Below are experts of layer 4 (counted from 0) of a mixture-of-experts language model. Rows are named router (the router's row for the expert), down (a neuron's output weights, with its number) and show model dimensions 0-111. Each number is 128 + 24 x the weight over its row's rms, rounded and kept within 0 to 255. Numbers have three digits each.
After each expert's rows: "comes before" lists some tokens at least twice as common just after its tokens as in all text. This comes from a sample of Wikipedia text that the model never trained on. Tokens count by the router's weight.

# expert 0
router:102119107128105139138103150136115126125105145148145119115138139119129095091079155130120149123148124151107095126142142154169134136114135128145180116106123127180116119147112129135108115095124145140129112105146136137124106130078184165122143155106136132100141150125149139155147118102130108063128093102126119132182084134104131149114159136142
down0:112151125121137114103131092109141094128120131121144114120068150117106133139126148140121109120141115144092104161093150157124106100161111171154124119167121137122101126139181128133115127129126138124118133134138139144123130183095138140161082122116130095126159154154157142145135144136177115131075089125128115124117101112216115154157144174114
down1:109096141101123166116110135148115138064106158175061113134088109096154121078159179122115166147135088131130140142175140116121151098127129120106121119131116123111126181108110131165125124110091131139126144143126145105104134157150098123110125132113135121144115136099144113104108113146128176126081179140085135129136144116125150138146179116114
down2:154132115154152156121144097167126080140098185114132132082128111144126145153101106094139114119162102097128085147113117112114118149124083134128101126152103176135170092084136162151145086156100124150138167117127102110131110091132115109128124155117141140176167132121158131103159143142128131127132103140128141142126110130149180175162108189094
down3:128149121124130107139118153135103142176106092166145118120173144149127100137099144130162096112141161146103084136109137105119184135138105091085121105102148126136126117142155105121137139145143121144133135102146194123147160086125111153124121151161109157141108091107128106125087118135135120119188116091093111142129148127119142049092139109126
comes before: " ", " —", " +", " −", " —;", " ."

# expert 12
router:125160113144114132158153127100132110100123099153115105113167141139151098098123150121130119162119128136119099127101118116142130143165117124159161160111130111178146092135137101130153111124169144104116134109144106148117127064130142140093140164109133152120158126161128142115089125128132141061140148102106147155142148110148122188103103142130
down0:125099136137104127125149135106087129122104140153124145160123171131131128087118124101132131116086125127118141094159147114140108111078117125133178171137124122119097148115158107162134140112093136179124088122104140131113140149121129137133155118154128105128134177134135110112136138121138103107145140150113132074139141111119094110127187129090
down1:118137095152134166117120150135149108145107083150111152121129129079146113138148076148107134156143140101125116135071163117129142133151111105106062155088106114105144088117125167112154150151137125125125113131144168143142152116137174167152116151123170091132125137121164183148113067109116094121155117123168111132132148136177160132092140096118
down2:094155120141094117127127158109139110147114104119146124088122099103126137100151112138102159114100111092093108150123118101124106095102147141163141126104109091138091108094154117134115099138129106164096132170120138174172166146165158166124176109109127111140132143151097137128107110131130082127130139171124126138110137142137100153117117131154
down3:154142085126160152147127125118145104082124158120144149153143137093181152145139131139084151082119138107138130098094156164132116139086078149138051155130145127124123147138115182130121137106104130113120143141175161147126111148102092121137117143118122114106138148123148154091124114156137108126101162092141149102106166108106124162164166108124
comes before: ",", " (", " |", "\n", "'s", "i"

# expert 13
router:120119148141140174135160082116090125115107130145125140132109122145129131097136162144095130167146136157124094135137120101118173133137105129137170137120161112165113142142111082128140125111136108117085145111099146122057117162146197129108112150122064140127144171131152151113115109115193148101134126117121111118146154141129145133165097174147
down0:159133131110116113113121143114118109084135151122170128133108111128148093126143155125171117101098162134140093131111188134133111146149139164133129096127106145086196118101135144146116079109089128172104119114102174123171134097199093135128103093089143164128124115128132101120163118168133170183143100130126121124122089128137153120142125161125
down1:112117117157150156110104129131081156114133129140144069137110160171161128129148138113130105072121123154154133097137174120106118159115112179096126150173080155164141158129116090156134154156138138123104095121143138124121131092101166114122143137103112166148149143149140087097123126152138160152088125122109105154102113192119117105128132157142
down2:130121109124145122151109171159121149149107166158136149116082125123154101122106114117131106118150176098125112107099129136124156115124143119086116141128113086119144106117167133145098117152098091147087157103131164132067116128111128128109118145157092138117127145121146107100078133104148121118145141114147130149145114100184083152127101166184
down3:082124118138129106141154098162109086099135178132169153109128110147116137109109094155078153112171129135130164149130147135197103154164097082115115110141139145133118111094137104124105104126159110098099130111100173121117115109125142163158126086138129166130145115092161135073132119129125087135130115130084109153148124147111141201120162173128
comes before: "201", "1", "200", "2", "3", "199"

# expert 11
router:083109124156152175122158125131091160129128104104151123135119138125121120139126110099137130115135130144095119142118123111164114168110141144145178109092143109120095137151116095075119179120128149103106125117125164139109139153096119172110114175132140150118139129111132132113069108113164112120111094109140115118133132149137151133114114133154
down0:168124150132137161168145137144181110087133110117138131122178128135177140155162090098105125120120135118136109140133128104142132112130118124159106163105131118109142128135163091161084109153120111107155083191152092118086117148123125130140117143116093151162204077102118158134139111133156117157156097118120178125163140151150132124196155135161
down1:143105103153167116144141137147137146093125147095114176105172157101148104094116144109157132099132159104097167092108168129161136141101186106120144114141138092114128152128087128100127198138151085071119123135127126174135122084148133149174110124120103139157111109131064129082125138122169122101145123120159121154130136153139174136125108105184
down2:151126113162137122100119097178133120146138082096129154147133193140166120091125093090162118107096124159106095079129077151161087135121123104103129124115164114144150124137123121176149132101158120146129133138116108150123131119098181133095114157142101128116124133123078160100164103110114138123144120142155142157133137143136137112152095130127
down3:119127154130141134095102088132110164141166154180146123120114140148184111166130128159135146121143159125108103125128118135112155144144099135118192119124102127135128154146158139122151108092134143121111110110149143140149116127105087153148140177149142116141073160154108150153120126152087140109135116161144114160150145112124088107135115098125
comes before: "-", "|", "=", ".S", "|---|---|---|---|---|---|\n", "Personal"

# expert 5
router:121168131137136171128123123086094099102114137123128090129155134161137122073130150133122124101132128161126146144119162165148140142136135103133158140095134117147150130151103144145128140083121107104123076103132155097107146149133172148092148165107080120087154135176131145140101139118148123079124136128133104094111146159143127149082093139097
down0:105124127129137111132119142121094099124084171088157129123143173106146122100150143148141132140142129137131123107134111149091171097150134117124129120134110108163098157129096127097185112158115154109138139107075105132136103117149140176122115111129138155118148085127148183105135175119101152126109164117132098094152162097129156147102086184094
down1:156107105163124172167112124124085110145121105079189160155104091176105141116131123141137097067125164134144158070116157162119098135143142115096170125133138106128140165104148137111169111116122152075125136106179148163133117094083127096145133112138122126133106132103131148135127109091139120135141154124115114121104128121150143158136117129128
down2:190130144150154104112185109120114130130168113152137132140095076112159123128154144127140135076099153151141103153088145150140170159134111136121136144107154122102106114128131121105148114141158129134122153151180123119137106119121083085116118122130095162075131101119183156147158121132129126126140133138086122125149101157113103137114138150136
down3:117120152121148114125133095128110133103155190097133132122153105133136134201171187153123097148142104126113119095116106149109123152115124140144145109160095137104135160131092113101112101065123133150129141088183102137131169162121179167103147145104100107118120135143081110165087137177104134121134135103109131172160127139115146127143127160165
comes before: ",", "\n", " and", " of", "'s", " ("

# expert 9
router:126163154145126141136131129133141137107136157124141165147135105130123065107169168092106166138148125111137126099147165139115180143123136110117132163118151106132114136147140107116174150087148116110114102099133115093104133132119166173124131157143118177103147169166137176115134136122148104139130138094134106127108122153111138140157118191155
down0:101170153143098117108126141066106140139118154140133169130095120121141083112134127128121152100157121166134133113139146151108152098115124115117095115146123138148108153108151132104162153151110121155142123110151113115148124084103101144141176157163160157162155137160160144152124120152188125140156148152117090107140102134129144087115100146118
down1:126141108071108160118110118122107094152175152115131099146141157153186123126118155156121120145128175184118116135125153132122122119138156131156143139147103127144110133162134126138171150106146126152137167120128122095144154163134140141108141104168075116160151119123129111123109192146170125193142130148165107143099124118158137146094136119145
down2:138105144121093158160074080103138114150115105154125132141109129109146153123143108109145118124129132152138114148131105152189083177133159117082167161138139096087148118118081131108132120129169141128143152108140136125119091135076109146138137144158117122114150171120094192160119167146101113102126102140101144143125131084140133147131171083142
down3:075161094109144150154156079135119121166112099113113154151140168154127115168134111128102126172177130189133131128163136107120154114126152126136115166123133125155111139086157122103122121112168091124121107107116110127099113127139168121090117097092134106154126151112106146106114131139093119158126139106071104076146130162114154140139167121111
comes before: ":", " of", ",", " in", ".", " and"

# expert 3
router:101121081141134172171165097072138102107119133144125121099129137114142112100120110116112122142154115124112077118130140125117187131120122112155148128113148114130117118135111125141115114111189149051115134129096092133137139140085126127098115116127132132105131137143178119130113100101156112056133158141093122141125110129145122162112140164144
down0:152094136134150115131120132152152093090132165157128127109097136107133139154135131103174107085102117116128123182133150150144144124108158116179120153141136165139101092152123125125134146112139097097135165119145103092127144147086153145095134127160115136108162102160121105134148105124120109101112135115119128123122175131153113130103183176171
down1:115152106180134092107095101154086103131126194157141146128122126158166128129123153125121161145136113087152128135151137145116131127077099145118095120125131132145128158089133128128133129144111162134137149116127111137127118167156123129123090091138120113133150127088122090134141130154143114161093141177105155082109182130106119124146111128072
down2:182093119101113093129137129120094190092145120137114139125131148111146123165112183131160127101115109134109069119094132136148153123140122108124107167096107167103141113139101107133113095156122096162164155129142130152150121080059122111164110099121144118179132126145153153126159119139125118155114138107099142124107122137106134125125170144122
down3:121141138139126106137134148106144126126140104150157140137131154158134145185112093117153130136082106109093108091148146133081105159136117105154144096134177113094100118126084124131149139158152125119134130124165133131099144129116107167145110136107156168119131202097176132148118154150134062188097095153165143111136146114080102147185086109121
comes before: " The", " In", " He", " It", "==", " She"

# expert 10
router:123131096137139168136130126118108116127145145123116130140161147143134100094100137108134159118145145129109076142140138136105141168123097098141137147121148134154098153115093111093119139097136152091120155122162134138099165145087118142132117173110121109088121137140148142144126131130189128065121162108122103086125154147137136165101125126129
down0:144165113168131139118167134100127129103137110125163135104146134163158119178156150065091130128055146120108122122132095135106098140139140145162154130107117122121106109084118100117107098131157141121102159116081160098131117101147107150127175137125146151124138160134091148141122127143131126149150106150115153081157135141116095128116130106081
down1:123123128124132154102123129129113119140100130168115142153113114117136122128116132137126071100118093190132128121112111130106158128128114110128105112075136134120106121149134117125141160151100145138065138109102144163177112117107078123116151102097115164067110142142135111126155192129166153140129113114119135137115177139153172122153095082134
down2:132129085139103109137121127159118121133117108159133119141161114141158135139101134170135114128122127155158089146137153111121148091102113119072129095163138149130170118129088108101107106113130097162118096114109117144121154138159114087107092111096144170131118112127128105125117100141117104127152136151128118135142122113122131176131080115158
down3:151107133152148096148100158169114115070102149182142134127112145106121094140140132165155133154083110138098163117123110115114135129129110147128147134138149156118078090121146144135154140116132151114148133114153120140127127139150070069159154128147144193114115109207099140123124127143110119122111114151124127113123164151114105140128142097136
comes before: "The", " |", "===", "==", "In", " ("

# expert 14
router:062113134142124164123140122081114086132136134121147118130180156140140099065154171123105110138135092159114104115090123139122134153139136078118157169118118132115094119150128115100119123141131107092091119110129121129121123130092133171114165109108120116078154153166126176122122112119159099128135143140083154125107145134143141148093125114150
down0:159103138141119095149118093086194090124121161136106137133126148062109146123058118152112141145159100160155091137168123119166111156122119130105131098109112156113140167138129112130130147146133116105134092117075129096165107120076142112139102139118086128140118145105154100128137104091153121105117113074147167103128141098139113096083148150109
down1:130130100166126106143139161186169116092105162135136119113135119114146098096110107164121072126146143115118091155159096121091142133115127113095167159107109141123145124129133126154174103118123119080138094124148127105106114121115132130140134098132151125161128117115095158174148154103139122109116112128152118128165149081133133122166163209117
down2:115120102139097114127178129128134134151141135098146104118105162150150136158102135140104117158094131085138176215135137095125135079112131091097159125129141080138127145110102154130128148146129135098126120142166128112131107089155121099136136113142141116111121102127152180162111139128169081160121126175142139135082178135139161078147136135202
down3:160131158122113104139136137140122135139061081142165129115102123060150110109104100135142131172106112127152158159112162133117147134145093100086112132096137138142130171095116110162153130117134089128130148157125075132096105140142144141109190165157147120134155129103145098136125152121154142146119159140110127121110070147116136100162144173135
comes before: " the", " a", " his", " her", " their", " an"

# expert 1
router:105132131126126161152159125107102102120130127178134100146152079148118100099141130101100125078189112169135123109144138194169156145140114097136139143106168123138098169123100133091138128099182124059096109129145102107136082117086158130148158115111089150100176140165119134121129129121153120094138113114115128140169122139092149145133129149162
down0:169106073104172114156104108139146112088158143099125125094110149131141134109177173120107146132155119135123128137110146156130142107120159127093094073148101147129098155113098090109143107132111146097185112119128145105137100147126142117088150146124148120155139146156126141102115109132138118139132133148157130131138126063134132135123123116127
down1:155132110151126110147132127132124148118137190130123088141105162129086121106068130112111139161089126119143120147082119121122106144116098141077115151103162112163105140108117156152076126088133132116089174149092119138149130156133100095148135138148115173134116128116141174097114104123129142097134125128156156163150167156146134112169115110070
down2:124144137138155111138063118133144147100112124144174129107106093113162138173121106088155084142161143147086095104114145167124109101157113117106160150125087148100145118128140088146124104106137131159106094166115107107113113129157112138169123158117146151162182164106110132136094125109118167119134133174129151117128135148131150104064128159151
down3:147141063146136126130100128115138100158163131140149109141135156152122142121151127114099101188135129118088084105129138107128122147135151150133103127115118122153128112139137100128122142130133119099179147131170177155163158101148128161126109133126137130088170118147111141135167129134144120099106147156137097096144146101145126143180163123170
comes before: " of", " the", " he", " it", " to", " they"